Experts of a small language model.
Size: 10 layers, vocabulary 2048, 33.8M parameters.
Training: a variant of Muon for the experts, 696M tokens, 5308 steps.
Below are experts of layer 4 (counted from 0) of a mixture-of-experts language model. Rows are named router (the router's row for the expert), down (a neuron's output weights, with its number) and show model dimensions 0-191. Each number is 128 + 24 x the weight over its row's rms, rounded and kept within 0 to 255.
After each expert's rows: "comes before" lists some tokens at least twice as common just after its tokens as in all text. This comes from a sample of Wikipedia text that the model never trained on. Tokens count by the router's weight.

# expert 53
router [129 150 136 162  87 165 123 135 141 160 111  92 150 173 121 137 137 162 121  90 113 132 120 128 118 120  76 142 157 133 144 116 150 107 126 109 173 128 135 110  95 115 151 105 109  76  80 103 122 134  98 140 146 166 100 120 108 146 119 133 186 108 146 101 147  97 120 105 124 118 144 157 126 168  73 120 166 125 166 100 144  94 147 144  99 124 129 153  97 114 151 115 147 113  78 135 123 104 121 129 165 170 106 158 165 118 155 141  95 113 128 120 161 143 163 150 113 159 174 149 141  99 139  97 150 160 134 112 129 142  92 142 108 130 109 112 142 157  92 150 127 141 136  94  91 110 153 113 101 116 138 106 123 134 136 112 172 103 132 103  98 101 107 114 148 120 151 157 145 128 125 156 100 173 140 151 134 112 136 111  80 151 143 144 168 144 132 163 135 146  97 147]
down0 [130 147 122  97 155 141 134 128 112 108 148 117 112 144 108 152 130 151 125 111 152 117 131 141 112 105 173 143 139 130 141 112 146 150 125 137 149 104 149 156 158 119  79 131 162 151 127  64 175 206 154 162 131 103 174 131 128 128 127  81  84  96  95 136 151 133 110 152 128 120 108  71  86 153  96 146  96 140  68 125 122 161 162 129 164 154 165 134 128 150 135 172 163  87  98 133 128 157 117 106 117 103 139 123 107 127 126 116 100 121 122 112 111 115 139 152 103 124 116 124 127 144 174 140 112 132 130 142 191 143  92 126 135 166 129  98 117 165 113 153 125 128 137 172 138 121 131  80 122 113 102 128 124 120 119 106  88 166  99 154 105 110  99 127 122 132 139 137 112 104 124 120 154 115 137 117 113 152 161 123 155 139 138 136 156 107  90 157 129 109 130 175]
comes before: "s", "ion", "k", "is", "ki", "ton"

# expert 32
router [127 115 146 171 124  82 124 157 144 109 131 148 110 147 116 132 146 120 133 122 128 108 125 157 126 148  97 154 110 148  88 170 133 135 164  98 105 169 128 169 137 128 146 168  82 129 125 129 175 128 135 101 140 144 131 158 160 113 113 162 144 123 131 158 158 102 137 107 121 150 144 131 120 185 159 145 150 152 121 117 125  74 112  90 119 108 145 140 129 106 143 129 144 155  85 108 105  70 115 119 135 117 112 106 154  96 158 112 142 130 149 112 119 101  96 151 132 173 159 133  71 162 126 148  89 167  82 104 122 130 124 177 123 129 131 148 111  90 117 110 139 128 118 174 114 158 103 156 165 143  92 132 173 134  83 171 129 143 133 112 153 123 119  94 130 108 105 113 177 106 104 122 137 150 101 148 127 125 170 104 144 177 134 152 122 134 128 114 148 130 138 149]
down0 [ 97 133 147 119 147 147 148 136 116 170 147  71  86 110 157 128 130 117 113 140 105 120 140 155 155 135 119 140 128 142 151 180 153 120  78 113 119 156 135 142 164 114 150 137 124 136 116 183 134 151 110 156 135 128 120 136  96  91 144 130 136 151 171  71 115 124 155 158 122  81 139 114 124 127 113 115 147 114 109 117 145 127 111 127 146  69 142 159 128 131 119 125 159 149 142 169 156 152 127 110 125 107 111 164 112 118 130 117 123 159 154 128 144 110 134 148 154 148  80 117  89  45 107 150  98 148 118 155 115 165 117  87 124 113 124 148 150 165 150 167 146 176 137 145 114 114 105 120 133 127 110 112 113 104 148 172  88 129 147 110  99 111 151  86 125  90 139 162 129 152 128 134 148 126  97 119 154 129 170 100 189 153 142 128 115  87 130 125 117 132 119 148]
comes before: ":", "\n", " |", " of", " and", ","

# expert 1
router [137 100  97 152 162 127 133 134 165 124 148  98 168 178  85  97 127 172 135 116 125 131 136  95 122 118  94 108 154 137 155 135 127 165 162 154 139 101 173 123  83 120 133  80 116 103 105 130 165  70 103 145 150 142 123 118 149 127 108 141 160 150  89 119 146 103  99 142  96 153 127 119 125 141 120 104 145 152 108  96 152 131 127 121 160 123 138 159 133 138 125 143 100 166 124 114 127 113  86 113 125  97 110 148 139 129 126 121  96 112 119 151 121 122 130 102  82 149 133 134 177 147 137 138 111 180 104 127 120 121 126 148 138 155 204 171 150 161 123 116 122 131 134 122 122 116 133 174 105 143 146 131  85 122 119 132 147 142 133 163  90  99 136  65 103 115  99 128  81 179 146 133 116 135 138 134 151 114 101 108  87 138 104 125 166 137  98 109 144  93 143 128]
down0 [118 169  85 134 111 124 109 122 180 101 123 168 120 124 106 109 121  97 133 138 139 125  89 160 102 107 156 126 139 152 131 145 116 147 171 101 130 157 116 143 115 139 131 129 134 143 175 113 182 149  90 167 110 129  88 119 125 160 156 115 120 158 122 162 133 122  97 180  96 147 165 144 176  95 114 171 141  85 112 139 169 104 130 104 156 174 106 167 130 120 112 134 123 149 130 145 137 137 143 135 155 155 148 121 118 140 134 102 137 139 125 120 130 177 134 154  91 147 146 103  91 138 124 111 142 155 163 146 151 147 115 147 124 156 113 120 131 140 137  95 142 139 151 128 153  92 110 153 121 143 119 112 134 121 144 128 162 149 139  82 173 146 117 141 152  52 132 111 151 139 115  91 134 161 124 128 119 184 148 109 118 123 156 113 121  73 118  92 104 146  97 133]
comes before: ",", " of", ".", " and", " in", " were"

# expert 50
router [ 91 119 126  84 161 132 142  75 105 125 129 112 137 131 130 147 129 112 135 110 132 172 127 140 146 142 137 126  79 131 126 157 119 176 160 154  93  91 136  98 133 147 113 125 154 141  92  98  97  91 115 163 125 121 108 155 119 124 106 128  84  77 112 150  60 138 113 106  99 117 131 119 152 158 129 139 122  98 148 147 107 139 163 103 115 175 138 103 142 169 129 115  95 183  93 150 134 105 120 105 125 113 139  79 105 113 133 140  92 119 132 165 101  83 145 161 117 114  88 107 104 146  91 159 130 138  97 119 161 125 130 102 108 159 158 154 171 149  92 162  92 130 141 122 121  98  98 129 121 102 119 112 112  99 119 149 152 137 145 131 123  99 111 119 132 134 138  97 114 126 103 105 123 109 139 144 105 126 119  88 129  86  77 125 164 138  97 138 139 131 164 112]
down0 [ 94  95 128 125 155 147 174 174 107 130 101 147 123 164 151 108 123 134 115 135 104  94 157 149  56 113 127 121 139 130 155 149  89 116 139 177 108 118 116 140 109 108 165  88  98 156  96 117 112 198 104 135 119 162 149 148 124 121 141 104 114 138 109 127 123  73 155 123 104 131 137 121 124 176 127 116 120  74 147 114  81 130 188 144 135 139 131 126 107 102  91 106 159 114 125 135 134 105 126 105 117 131 133 174  93 158 145 143 107 135  99 117  84 157 130 111 137 135  98 116 147 119 116 138 151 135 106 147 114 145  91 153 121 115 113 137 139 140 154 119  74 133 145 115 105  96 110 123 123 154 142 115 164 142 169 109 159 132 117 137 166 107 126 109 119 142  82 104 151 145 143 139  84 152 132 130 174 155 128 137 128  75 126 138 115 127 135 123 177 102 145 130]
comes before: " ", "ly", " time", " f", " first", " st"

# expert 29
router [122 173 133  85 120 131 141 164  99 177 141 134 185  96 109 168 123 113 139  97 157 132 127 125 155 123 140 153 121 166 140 142 120 111 127 147 111 103 114 136 155  91  74  86  99 147  74  96 115 114 116 135 133 101 124 144 126 161 110 110 100 153 136 133 153 158 135 148 126 114 112 124 148 112 112 103 142 130 133 151 137 136 113  65  93 178 137 141 154 102 119 129 102 174 137 123  96 108 106 145 119 109 125 126 166 131 122 127 186 160 169 111 114 138 140 109 129 106  98 129  74 115 140 139 103 125 105  97  93 110 135 138 108 119  83  81 110 158 122 130 147 153 157 149 118 126 143 143 112 164 126 113 103 102 143 133  85 146 148 117 154 115 175 151 139 170 164  95 115  78 145 111 103 154 151 163 121 141  89 141 133 118 118 137 153 120 140 136 149 146 135  94]
down0 [154  98 112 113 126 118 135 118 195 157 107  81  91 125 128 113 192 172 159 141 135 186 125 108 151  96 193  90 112 133 165 157 124 108 104 149 133  81 134 113 136 107 144 103 168 143 112 147 124 150 129 142 152 115 142 125 156 100 140 135 105  97 126 125  85 163  91 122 126  70 137 150 137 134 130 126 154 140 148 128 115 122 109 123 136 138 130 149 144 112 130  82 161 117 163 157 108 148 147 167 111 120 140 132 101 133 112 134 106 128 100 154 107 114 107 118 161 151 115  89 104  55 126 123 113 116  92  88 118 162 120  88 114 111 133 146 139 158 174 156 154 115 104 164 140 131 124 157 142  77 134  85 133 149 123 175 143 113 133 140 121 132 117 142 107 148 132 127 133 147 110 137 111 132 162 146 142 112 141 118 118  98 110 124 116 161 138 115 147 120  94 109]
comes before: " ", " first", " States", " same", " f", " United"

# expert 45
router [120 124 147 155 158 118 144 122 110 118 132 146  97 152 125 134 109 148 103 128 112 130 116 144  88 135 153 132 166 104 117 139 138 106 157 127 158 121  93 174 179 130 164 117 160 184  97 119 118 125 146 158 132 137  86 155 138  89 121 109 138  84 141 133 151  94 125 148 145 176 159 115 105 170  91  95 105 185 139 164 108  96 122  95 172  96 142 132 143 125  92 155 114 137 100 145 111 145 121 149  96 101 109 117 156 131 134 139 124 138 122 153 122 133 139 117 128  97 138 118 126 125 133  77  85 171 148 168 109 115 116  99 102 146 145 104 155 135 102 123 146 124 162 146 152 132 108  71 113 140 148 150 154  92 137 153 173 161 118 117 122 168 143  78 151 133 173 134 137 110 110 137 106 125 129 125 141 149 160 121 144 130 164 151  91 166 139 102 172 128 123 133]
down0 [126  90 101  89 143 135 139 119 159  98 136 114 102  99 130 111 119 124 130 117 153 136  99 124 137 160 167 144 114  85 157 119 121 111 194 115 139 106 128 150 107 154 148  87 148 106 111 114  99 147  76 122 155  95 137 148 164 145 163 135  98 130  99 169 130 145 132 134 135  83 110 115 139 126 133 102 103 158 120 131  99  93 136 131 155 112 160 145 121 126 142 124 135 133 141 118 124 127 108 125 110 155  85 140 112 115 120 133 120 157 122 122 175 139 142 127 147 143 108 159 135  70 160 118 107 120 130 131 188 118 117 105 154 146 142 179 134 110 193 131 145 107 136 113 134  99 142 108 111 147  92 115 100 102 130 157 127 178 114 122 129 172  95 129 110 131 145 132 135 124 118  90 115 136 169 163  90 136 155 106 112 158 103 141 179 161 167 116  99  77 118 181]
comes before: "al", "s", " of", "ity", "ist", " and"

# expert 49
router [137 142 129 158 122  90  96 155 147 143 121 153 157 155 130 162 156 165  96 146 152 141 149 119 143 131 100 127 102 102 160 148 109 156 160 178 107 109 113 127 123 151 120  96 117 150 130 131 104 161  94 182  82 141 180 161  89 151 180 115 150 161 132 150 102 130 118 135 107 113 158 150 143 133 126 134 127 137 146 106 161 140 122 121 107 110 111 111 137 139 134 122 131 136 128  79 100 110 151 102 113 114 133 135 121 136 131  89 138 139  83 104 122 134 103 135 111 152 120 175 162 128 137  97 123 106 137 103 130 177 152 146  89 114 142 150 113 137 145 123 152 112  80 140 160 164 138 125 126 133 153 174 146 151  93 117 145  84 141 138 174 116  80 138 135 138 133 134  90 166 144 100  97 116  97 151  78 128  97 137 176  80 114 144 115 164 136 118 148  93 123 111]
down0 [116 125 138 156 162 116 128 105 114 111 115 114 175 168 126 100  87 118 153 111  88 133  98 135  98 110 122 110 159 157 113 104 154  87 126 158 100 123 118 109 154 126 181 140 180 140 139 174 149 127 134 142 108 100 123 141 104 101 103 119 156 119 131 159 131 140 126 104 138 172 117 148 118 108 161 129 149 111 156 139 144 104 142 125 117 142  88  73  95 140 167 148 150 112 112 120 105 122 119 136 110 123 172 115 104 150 160 138 126  95 103 120 112 111 117 131 165 136 109 166 136 121 160 118  96 135 177 116  89 155  91 140  89 112 115 106  98 157 128 110 143 119 133 119 118 108 142 126 168 126 167 109 106 134 107 120 138  78 138 125 132 100 182 117 133 173 103 115 142 148 137 167 128  61 146 106 115 113 105 151 123 142 183 117  93 117 172 158 125 128 118  90]
comes before: " and", " the", " which", " but", " a", " he"

# expert 41
router [111 153 107 123  95 116 144 129 147 162 158 117 160 128 101 140 145 121 118 138 134 101 133 120 126 106 132 121 142 103 119 148 151 166 124 118  98  80 100 104 111 125 124 135 174 152 109 124 161 158 159 186 118 169  96 162 104 125 152 119 159 150 142 146 157 137 131  75 122 120 152 111 153 160 145 172 135 114 100 129 137 157 141 142 154 120 123 151 127 135 138 128 124 187 159 113 103 110 202 130 128 107 117 152 110  99  68 137 111 131 167 134 141 138  75 157 120  98 111 152 172 135 139 130 144 119 149  93 156 134 169 167 139 101 165 170 117 144  93 126 130 127 141 161 129 155  93 111 151 143 144 125 162 132 107 159 130 113 157 132 128 111 101 138 121 137 106 129 128 153 130  84 118 142 129 128  71 102 128 124 149  90  79 101 150 133  90 116  95 145 146 146]
down0 [ 84 119 143 101 135 144 122 121 130 133 147 166 110 170 151 120 177 145 116  90 139 167 156 129 141 100 142 107 116 120 141 159 135 146  85  90 128 136 142 169 173 139 118 119 116 139 118 113 158 135 194 119 110 157 137  83 164 148 103 174 128 158 171 127 192  97 108 145 139 157 133 127 152 105 110 130 122 131  96 162 144 152 117 162  96 154 132 143 105 124 124 108 132 114 147 121 128 146 108 129 124 106 150 129 142 143 122 124  97 133 132 171 142 168 133 127 162 121 156 149 120 166 124 132 116  91 118 150 132  72 135 141 103 125 107 143 120 147 112  90 180 111 115 110 151 105 140 136 121 119 131 134 133 123 116  88 143 130 131 114 123 119 114 110  83  62  79 132 113 150 138 147 199 150  67 115 152 112  84 113 147 136 123 118 137 148 114 133 126 121  89 132]
comes before: " ", " a", " the", " was", " been", " re"